config.toml
d_model = 192
n_experts = 128
experts_per_token = 6
d_expert = 32
d_shared_expert = 0
activation = "reglu"
normalize_top_k = true
balance_bias = false
vocab_size = 6241
beta1 = 0.95
beta2 = 0.95
seq_len = 1024
train_tokens = 284600000
Below are experts of layer 9 (counted from 0) of a mixture-of-experts language model. Rows are named router (the router's row for the expert), gate (a neuron's input weights, with its number), up (a neuron's input weights, with its number) and show model dimensions 0-63. Each number is 128 + 24 x the weight over its row's rms, rounded and kept within 0 to 255.
Before each expert's rows: "comes after" lists some tokens at least twice as common just before its tokens as in all text; "mostly gets" lists some tokens that are sent to it at least half of the time. This comes from a sample of Wikipedia text that the model never trained on. Tokens count by the router's weight.

# expert 9
comes after: "2", ", ", "1", " ", " | ", "| "
mostly gets: " v", " often", " He also", "2", " generally", "arily"
router [135 131 135 118 105 129  80 175 116 152 135 142  99  97 159 118 139 111 143 173 132 108 139 128 110 126 137 101 165 126 132 145 139 120 147  92 145 126 167  84 122 127 187 119 144 115 138 177 125 169 163  70 149 160 142 134 185 110 109 159 129 122 111  88]
gate0 [ 90 137 119 113 102 121 143 157  87 152 152 159 197 116 108 108 116 131 149 109 107 100 121 162 154 127 130  96 118 132 139 152 116 139 140 101 129 112 103 111 130 144 145 128 140 122 164 134 139 154 107 102 162  90 120 143 134 124 127 144 159 135 153 100]
up0 [ 95 107 100 132 144 113 120 113 111 105 145 155 137 136 128 133 167 109 123 129 100 130 119 147 150 144  85 121 160 129 109 175 113 148 125 159 100 155 126 132 134 121 154 136 122  99 184 136 132 149 117 103 132  90 121 122 115  88 135 153 184 109 167 127]
gate1 [118 159 110 107 116 128 122 130 128 102 115 128  70 110 165 134 121 131 102 119 127 126  99 117 124 125 169  84 149 144 147 140 116 127 114 117 112 132 136  76 114 109 144 135  97  95 131 133 168 163  83 106 126 129 143 153 104 153 134  69 130 119 122 140]
up1 [108 128  91 111 129 122 175 124 131 122 135 104 102 115 106 118 155 185 123 114  99 118 148 108 122  77 140 128 133 117 112 108  91 153 103 135  95 133  93  88 146 120 154 110 107 151 116 145 126 133 129 108 162  60 119 110 100 123 166  97 116 141 100 130]
gate2 [ 92 132  69 141 119 125 102 160 178  45 112  85 123 149 144 127 102 101 104 133 139 149 118 119 126 113 130 109 165 142 114 158 107 129 103 123 171 132 118 120 147 105 124 119 131  88 119 161 145 154 159 111 131 136 104 123 126 116 165 149 109 121 143 104]
up2 [115 158 128 152 149  89 118 148 126 135 120  91 129 143 168 127 167 149 131 135 129 163 117 138 150  92 145 160 140 164 139 139 139 138 126  86 151 100 149 110 120  88 125  89 100 159 123 121 165 112  92  70 146 140 104 116 108 120 132 165 148 143 113 118]
gate3 [139 100 129 132  90 142 108 136  99 147 111 105  97 131 173 108 144 128 151 139 139 122 123 145  95 133 142 127 117 128 152 177  92 148 123 128 108 164 119 143 100 131 151 140  84 131 158 115 139 146 158  99 154 109 152 146 182 108 121  89 152 125 122 102]
up3 [135  78  94 107  89 134 111 106 116 151 124 113 133 123 163 103 140 123 129 155 121 130 124 122  94 142 144 118  93 100 138 164 110 101 144 127 116 122 139 127 111 105 136 147 101 170 141 133 119 112 158 104 145 109 133 122 180 105  66 114 160 137 152  90]
gate4 [ 92  86 152 122 144  96 122 139 124 100 143 142 139  90 127 137 142 163 124 132 158 149 133 157 171 107 126 125 119 101 105 153 131  98 142 108 125 137 114 112 123 116 104 127 141 128 119 169 156 159  77 125 121 160 149  87 112  80 112 161 161 133 127 124]
up4 [172 148 173 151 121 127  58 165  99 149  86 108 167 122  86 130 111 119 168 166 114 148 145 183 119  98 146 147 109 128 131 145 137 114 124 101 116 137 136 107 111 114 104 148  80 103 121 116 139 151 146 154 127 148  81 170 121 122 144 117 123 160 129 146]
gate5 [135 143  79 104 120 105 143 106 123 175 131 117 150 162 102 151 163 102 131 122 113 141 164 118 146 101 152 106 120 123 124 118 178 101 149  91 125  72 135  87 109 129 136 147 127 140 142 125 116 120 117 126 114 144 122 109 142 115 117 144 104 165 119  99]
up5 [101 132  66 126 136 170 132 165  88 139 130 118 130 114 127  95 104 137 103 111  91 161  83 144 134 123 113 129 105 110 113 127 141 150 141 112 124 124 116 120 160 112 119  91 159 135 129 155 136 126 129 141  93 137 105  81 154 145 121 141 115 103 138 145]
gate6 [146 114 130 136 119 132  83 159 127 124 141 136 100 136 145 108 187  92 108 134  93 148  92  80 154 113 134 120 164 155 106 137 137 122 135 111 145 121 215  89 146 131 161 150 115 107  97 177 112  72 152 153 140 130 146 113 134 123 118  98 135 156 147 136]
up6 [130 125 163 125 164 127 127 160 128 142 134 102 139 142 118 145 161  97 146 157 128 121 121 121 133  95 138 119 151 140 155 149 158 148  65 167 137  77 120 158 124 103 108 118 146 151  77 138 145 140 151 144 154 126 118 114 135 100 132 108 139 141 120 101]
gate7 [118 155 107  95 105 117 110 135  82 105 126 128 128 144 192  94 148 123 143 145  91 127 163 101 120 130 168  99 139 108 159 143 166 154 122 154 146 124 153  59 128  97  96 173 150 128 173 151 122 138 127  98 120 139 178 130 147 141 147 145 153 133 160 160]
up7 [ 81 125 129 103 111  93 148 148  80 122  98  93 127 114 130 115 116 104 160 134 113 139 130 102 115 145 141 131 183 151 145 142 157 109 161 128 141 130 152  79 117  99 119 157 145 110 157 145  94 118 123 102  98  76 113 103 133 107 116 124 149 126 150 137]
gate8 [160 119 124 107 118 122 139 174 123 122  96  93 120 146 135 123 145 136 100  98 114 159 133 126  82 167 143  99 125 132 156  86 142 148 145 106 103 118 157 123  78 130 141 114 135 108 155 108 123 133  89  98 151 120 129 139 126 105 155  83 144 150 131 151]
up8 [119 131 132 118 159 142 129  67 148 117 124 158 146 112  89 129  99 131 121 152 160  68 128 128 164  94 121 144 133 127 112 143 117 123 116 163 121 139  86 157 176 126  99 152 119 150  87 144 128 134 160 159 118 133 124 128 146 121  99 146 118 116 137 101]
gate9 [145 130 129 104 126 142 124 177  86 131 103 135  90 111 136  78 126 153 168 177  97 100  98 158 114 127 153 134 139 141 134 104 121 102 133  87 158 147 148 165 137  94 122 144 139 201 117 153 109 108 143 122 121 138 178 132  81  93 140 131  95  64 104 149]
up9 [145 170 134 139 129 146 165 140  98 110 114  51  82 112 171 110 114 134 126 133 107 147 116 189 123 151 118 162 166  99 115 135 156 118 130 114 133 135 108 159 155 135 148 135 146  96 167 127 166 128 111  82  82 148 120 135 152 165 102 140 130 102 101 139]
gate10 [131 131  84 103 104 105  99 125 163 118 123 145 144 122 128 139 117 173 110  98 117 109 137 120 119 150 173 137 147 125  83 106 131 130 165 133 145 100 161 129 147  86 164 153 144 172 145 129 128 133 111  96 147 146 105 141 161 121 175 168 114 154 141 116]
up10 [125  95 135 121 118 168 105 120 109 153 157 132 137 145 118 101  90 126 102 131  93  93 152 122 123 153 172 114 100 125  86 145  89  95 121  93 155 134 122 123 122  93 129 109 120 148  91 130 180 108 137 146 109 154 141 166 169  81 119 102 138 177 165 139]
gate11 [150 137 155 108 110 168  88 142  95 120 113 107 160 121 137 126  89 133 133 151 111 110 128 145 106 144  86 129 155 137 123 145 114 101 129 112  91 147 142  96 145 149 182 166 134 114 138  99 160 194 122  93 114 158 103 171 119 141 138 113 151 145 134  94]
up11 [128 207 152 163 150  93 155 114  98 142 123 100 123 115 141 125 140 129 113 110 146 111 130 108 117 121 152 139 154 129 113 133 173 102 128 149 109 150  76 159 145 147  72 115 135 143 135  93 103 122 140 155 135  99 126 104 142 142 159 129 150 135 125 150]
gate12 [138 141 148 120 141 115 119 177 102  77 133 155  83 125 138 116 158 130 129 148 113 120 139 136 152 136 147 103  99 178 116 147  79 132 130 109 144  75 115 125 114 129 162  89 152  94 184 109 134 154 136 107 141 104 130 145 147 160 130 158 143 135 122 126]
up12 [158 124  89 124 165 115 137 121 180 136 113 107 103 142  81 167  98 147 125 109 101 141 105 120 104  97 116 124 139  75 141 112 124 129 161 108  90 116 119 172 124 173 161 180 142 153 105  94 166 145 119 119 100 114 108 117 107 140 103  73 156 127 162 103]
gate13 [127 121 131 122 122  92 120 128 114 159  94  87 105 151 148 133 116 103  99 118 133 139 147 162 115 132 122 155 112  99 146 134 149 134 145 154 140 136 108 108 115 143 138 143 130 136 119 184 133 148 152  89 124 134 154 115 136 134 133 104  89 150 151 107]
up13 [123 110 114 143 122 150 152 104  98 136 132 160 160 113 170 107 108 161 162 120 143 153 150 121 156 134 122 133 125 133 132 105  94 142 139 141  96 103 133  93 132 116  99 122  93 103 119 112 113 109 169 152  91 143  72 105 126 138 112 154 168 151 117 145]
gate14 [162 137 111 157 138 124 107 168 121 140 152 133 129 154 152 113 151  85 111 138 167 134 177 165 127 125 134 115 168 123 132 128 132  99 131 140 155 101 166 141 118 108 140 191 120 103 138 147 144 133 108 126 158 151 173 165 164 140 153  95 128 132 151 115]
up14 [142 110 142 147 150 167 152  82 133 131  87 161 140  91 113 159 112 155 155 139 137 132  81  82 124 115 129 106 125 150 151 132 119 146 117 138  85 131  94 111 166 179 120  99 127 160 133 127 149  94 148 168 113  92 103  91 140 152 114 128 138 126 108 124]
gate15 [138  94 145  96 113  92 115 141 112 146 101 139  94 151 143 116 137  92 183 100 126 108 125 178 161 122 157 127 163 160 129 146 163 162 149 119 159 111 161 102 127 117 143 114 166 147 156 146 147 152 142 133 156 173 142 163 174 128 144 133  87 136 116 104]
up15 [113 104 123  73 109 126  91 173  97 157  66 113 137 123 133 107 145 117 157 131 132 126 125 170 147 130 142 122 157 145 149 143 172 160 167 137 153 100 102  72 134 123 154 116 164 154 182 167 142 175 119 107 152 178 109 120 160 147 140 147  94 139 161 133]
gate16 [ 72 123 147  71 102 144 118 178  86 141 166 107 139 109 129 119 151 122 167 158 126 163  93 118 123 114 167 134 174 140 128 141 100 101 142 119 125 130 102 113 138 116 190 131 135  99 187 111 140 137 116  97 148 137 129  77 124 127 114 156 126 125 133 108]
up16 [ 59 150 162  84 128 154 136 142 112 121 154 124 130 101 141 116 153 131 178 135  91 148 114 132 100 124 199 111 182 157 139 158 107 138 155 115 152 133 112 157 145 109 187 120 134 100 177  82 124 111 156  99 148 120 146  96 137 136 112 171 130  64  75  96]
gate17 [ 74  92 133 123 129  94 105 146 143 123 148 126 127 147 143 126 134  83 103 110 140 145 138 125 103 123 146 157 187 135 105 122 134 140 107 147 114 142 162 179 113 114 124 148  69 151 100 102 148 180  97 113 156 153 130 135 138 150 130 137 115 125 171  95]
up17 [111  94  98 156 148 110  93 169 127 126 150 125 137 108 146 110  90 144 132 165  97 155 100 120 134 155 113 137  97 100 149 154 130 148 131 154 107 134 143 106 129 104 127 104 104 133 131 142 134 110 151 151 136 110 111 116  87  81 112 120 144  76 127 153]
gate18 [120 133 156 105 122 126 124 165 117 132 102 123 148 110 146 151 117  95 160 128  88 151 150 128 123 156 144 129 159  93 145 126 117 164 148 105 129 113 106 110 152 112 166 106 125 147 168 154 125 157 124 152 136 122 113  97 122 135 144 124 133 140 134  94]
up18 [145 113 101 154 131 119 135 118 138 116 138 106 134 120 127 118 136 164  64 120 159 108  81 134 137  98  94 136 126 174 129 101 145 114  99 132 111 146 163 156 103 155 111 141 124  92  95 113 132 114 110 116 124 146 126 158 140 132 106 148 124 130 144 165]
gate19 [112 149 124 139 136 154 136 130 132 129 135 110 145 125 150 115  62 107 118 122 114 114 140 130 124 103 176 171 131 131 108 161 160  91 166 132 159 129 155 109 163 104 147 121 145 160 179 125 118 134 125 122 167 139 137 108 205 113 116 143 103 137 121 150]
up19 [172 131 142 145 117 110 142 129 110 142 158 162 118 119 100 136 191 136 114 130  93 126 130  68 134 157 107 122 106 140 145 127 120 120 108 129  95 163  71 160  86 165 137 115  97 106 105 152 159 145  87 123 109 142 126 103 119 150 119 110 148 139 142  88]
gate20 [108 115 119 131 132 127 110  98 149 160 155 119 131 106  96 135 130 112  90 166 149 107 157  79 144  90  92 111  99 127 123 144 171 116 135 157 164 120 142 165 172  94 185 108  94 183 128  99 108 157 124 101 128 149 123 146 172 117 119 154 127 112  99 108]
up20 [ 92 116  77 120 146 136 120 103 130 135 142 154 110 121 114 127 108 109 140 144 157  99 142 122 128 111 117  69  92 115 123 107 142 117 123 134 151 111 138 154 138 111 141 147  85 183 146 118 115 121 134 113 144 152 151 143 158 113 137 112 136 159 150  86]
gate21 [ 93 124 107  86 141 150 146 128 147 152 152  67 117 148 161 145 153 144 154 118 121  80 178 114 101 145 125 123 133 139 110 128 126 107 107 158 113 144 113 130 145 124 173 139 113 152 170 107 116 154 136  97 126 154 139 134 133 133 122  96 148 137 140 167]
up21 [ 77 117 106 100 138 119 154 128 137 119 152 125 150 169 118 153 153  68  88 151 117 121 147 127 140 120  93 161 110 135 130  77 104  96 122 142 164 137 120 136 154 131 172  74 121 123  85 159 100 119 127 134 110 102 144 119 136 145 150 112 115 136 154 151]
gate22 [136 127 122  93 103 167 118 148  94 135 161 109 148 131 156  98  95 109 151 163 112 111 113 163 110 107 117 133 104 128 152 138  99  86  83 111 132 104 149 121 156 119 159  70 118 150 153 146 176 146 124 109 138 140 155 119 127 129 148 126 102 113 112  64]
up22 [157  97 115 123 132 154 124 125 122 135 132 184 132 135 135 162  62 153 198 133 129 119 127 132 132 102 171 147  97 112 180 116 100 129 101 157 101 121 177 119 119 142 124 104 122  84 152 118 111 103 115  80 114 161 145  92 120 158 139  91 128 156 127 139]
gate23 [132 111 123  80 150 124 134 100 138 117  99 115 124 131 158 173 183 121 126 133  92 137 112 136 128 132 132 126 130  87 135 115 166 122 124 103 172  82 146 121 131 107 136 106 136 119 142 159 100 194 119 108 155 162 119 130 155 145 134 164 136 159  97  92]
up23 [135  76 128 133 110 162  88 150 182 102 146 161 136 136 102 135 201 147 145 152  87 124 117 166 144 145 125 138 140 172 184 167 135 104 108 131 150 119 127 141 135 113 135 113 183  81 125 132 121 136 130 145 122 188 118 118 162 128 149 126 121 124 121 118]
gate24 [117 112 155 124 146 118 161 169 124 111 111 132 119  97  91 139 109 109  89 108 131 126 177 177 168 110 149 136 123 124 113 109 151 145 116  94  83 108 127 145 108 132 167 143 120 171 151 150 144 159 116 116 156 118 108 121 144 111 129 116 100 145 122 145]
up24 [117 180 137 135 105 109  70 103 168 148 130 103 102 164 123 126 154 114 135 151 114 113  83  99 110 138 131 136  82 141 183 131 114 121 121 161 144 189 116  78 112 113  84 123  82 105 133 131  95 101 143 130 105 126 146 129 106 146 135 136 125 104 127 115]
gate25 [147 128 155 124  88 128 141 113 129 115 148  54 114 126 133  88 149 168 146  91 142 135 130 124 121 146 154 119 144 156  99 152 137 133 159 150  91 141  90 112 110 104 116 110 166 117 131  94 136 142 125 165 122 156 141 158 153 117 172 102 121 151 148 126]
up25 [129  89 120 152 108 123 131 118 125 152  97 119 168 167 162 142 164 180 135 145 134 133 143 102 146 120 136 167 141 139 148 112 119 117 104 152 137 193 174 154 130 131 152  62 138 161 108 102 155 133 158 160 112 126 109 125 159 119 116 125 117 116 100 127]
gate26 [151 104 141 141 115 127  76 160 143 126 127 165 130 112 119 103 134 133 138 179 150  96 113 125 133 158 162 118 140 163 118 171 164 156 151 111 121 113 100 127 186 131 168 138 175 119 146 153 143 141 148 142  85 139 131 145  99 123 100 132 133 148  91  87]
up26 [124 158 109 121 149 135 156 123 139 163 105 118 146 160 144 139 137 149 117  98  96 127 148 137 110 134 112 115 104  91 136  80 120 141 140 130 150 107 154 124  91 143  82 101 101 112 132  99 107 105  90 120 170  89 133 124 150 163 140 158 117 145 131 153]
gate27 [119 122 134 113 120 156  82 153  95 141 114 129 129 119 145 172 148 138 110 173 165 128 130 146  76 134 146 113 120 144 157 146 160 158 131 116 135 109 110 123 119 128 123 136 145 114 139 134 167 106 117  89 139  97 136 119 135 116 143  87 185  97 109 123]
up27 [123 138 178 110 147 117 118 127 132 110 150 109 142 148 149 106 147 134 122  92  89  96 104 166 136  63 127 153 151 113 102 104 116 123  91 125 125 161 150 134 141 145 146 141 132 169  93 152  78 118 139 176 125 114 107 135 171  97 125 109  79 149 135 163]
gate28 [100 110  83 180  98 144  83 132 132 148 149 113 131 107  94 124 112 106 123 178 155 122 110 118 116 144 108 129 119 132 127 151 107  82 120 102 142 135 142 125 144 104 141  81 132 104 121 117 169 114 140 142 115 160 104  77 123 151 167 123  77 107 100  81]
up28 [155 145 102 106 133 105 113 113 123 128 135  93 169 159 173 164  99  88  91 119 158  82 127 115 148 181 125  67 132 148 132 128 127 117 140 160 172 147 157 171 128 115 160 115 122 122 128 146  99 153 108 116 166 133 110 141 174 113 164 136 160 106 109 161]
gate29 [103  85 116 104  97 183 134 156  95 152 131  86 125 121 119 136 117 102 139  51 150 131 113 141 103 122 131 126 140 135 120  94  84 149 129 138 152 108 146 129 147 154  93 125 122 128 116 164 137 167  96 137  88 130 140 139 131 136 132 149 128 115  96 135]
up29 [121 148 140 147 188  66 147 130 172 128 134 138 127 113 122 163 126 126  77 149 124 152 152 125 136 127 118 126 151 141 172 147 168 130 120 142 145 146 118 163  89 167 129 110 106 103 142  93 159  92 115 128 146  92  97  76 134 135  92 111 155 172 168 152]
gate30 [117 123 117 116 124  97 134 139 158  91 128 136 120 139 138 108 176 113 140 106 125  68 133 154  75 156 144  98 138  88 139 142 153 100 142 118  98 103 121 136 142 127  99 136 138 106 169 132  82  88 112 113 131 137 101  89 132 141 184 112 147  82 101 106]
up30 [128 150 123 121 144 152  98 100 159 103 168 120  96 148 109 139 130 119 125 132 111 119 126 158 141 138 132 132 148 131 140 153 111 141 121 112 114  77 153 158 136 145 141 100 125 134 117 121 135 131 115 139 119 123 163 140 101 103 105 126 138 109  79 149]
gate31 [143  97 171 142  90  91 106 177 128 109 106 115 160 132 170 169 118 116 103 127 166 126 155 145 117 142 124 166 116 124 140 110  98  82 146 128 124 151 153 102 144 179 144 102 132 100 168 110 179 143 144 155 127 141 159 144 151 170 111 145 191 111 140 105]
up31 [125 129 107 123 176 164 153  82 152 145 147 155 109 106  79 100 113 135 170  88 127 104  76 145 153  97 140 127 143 123 106 133 151 153 113 138 119 103 108 164 135  88 120 129 130 166  93 152 103  84 102 111 124 100  97 106  79  98 154 108  88 115 126 135]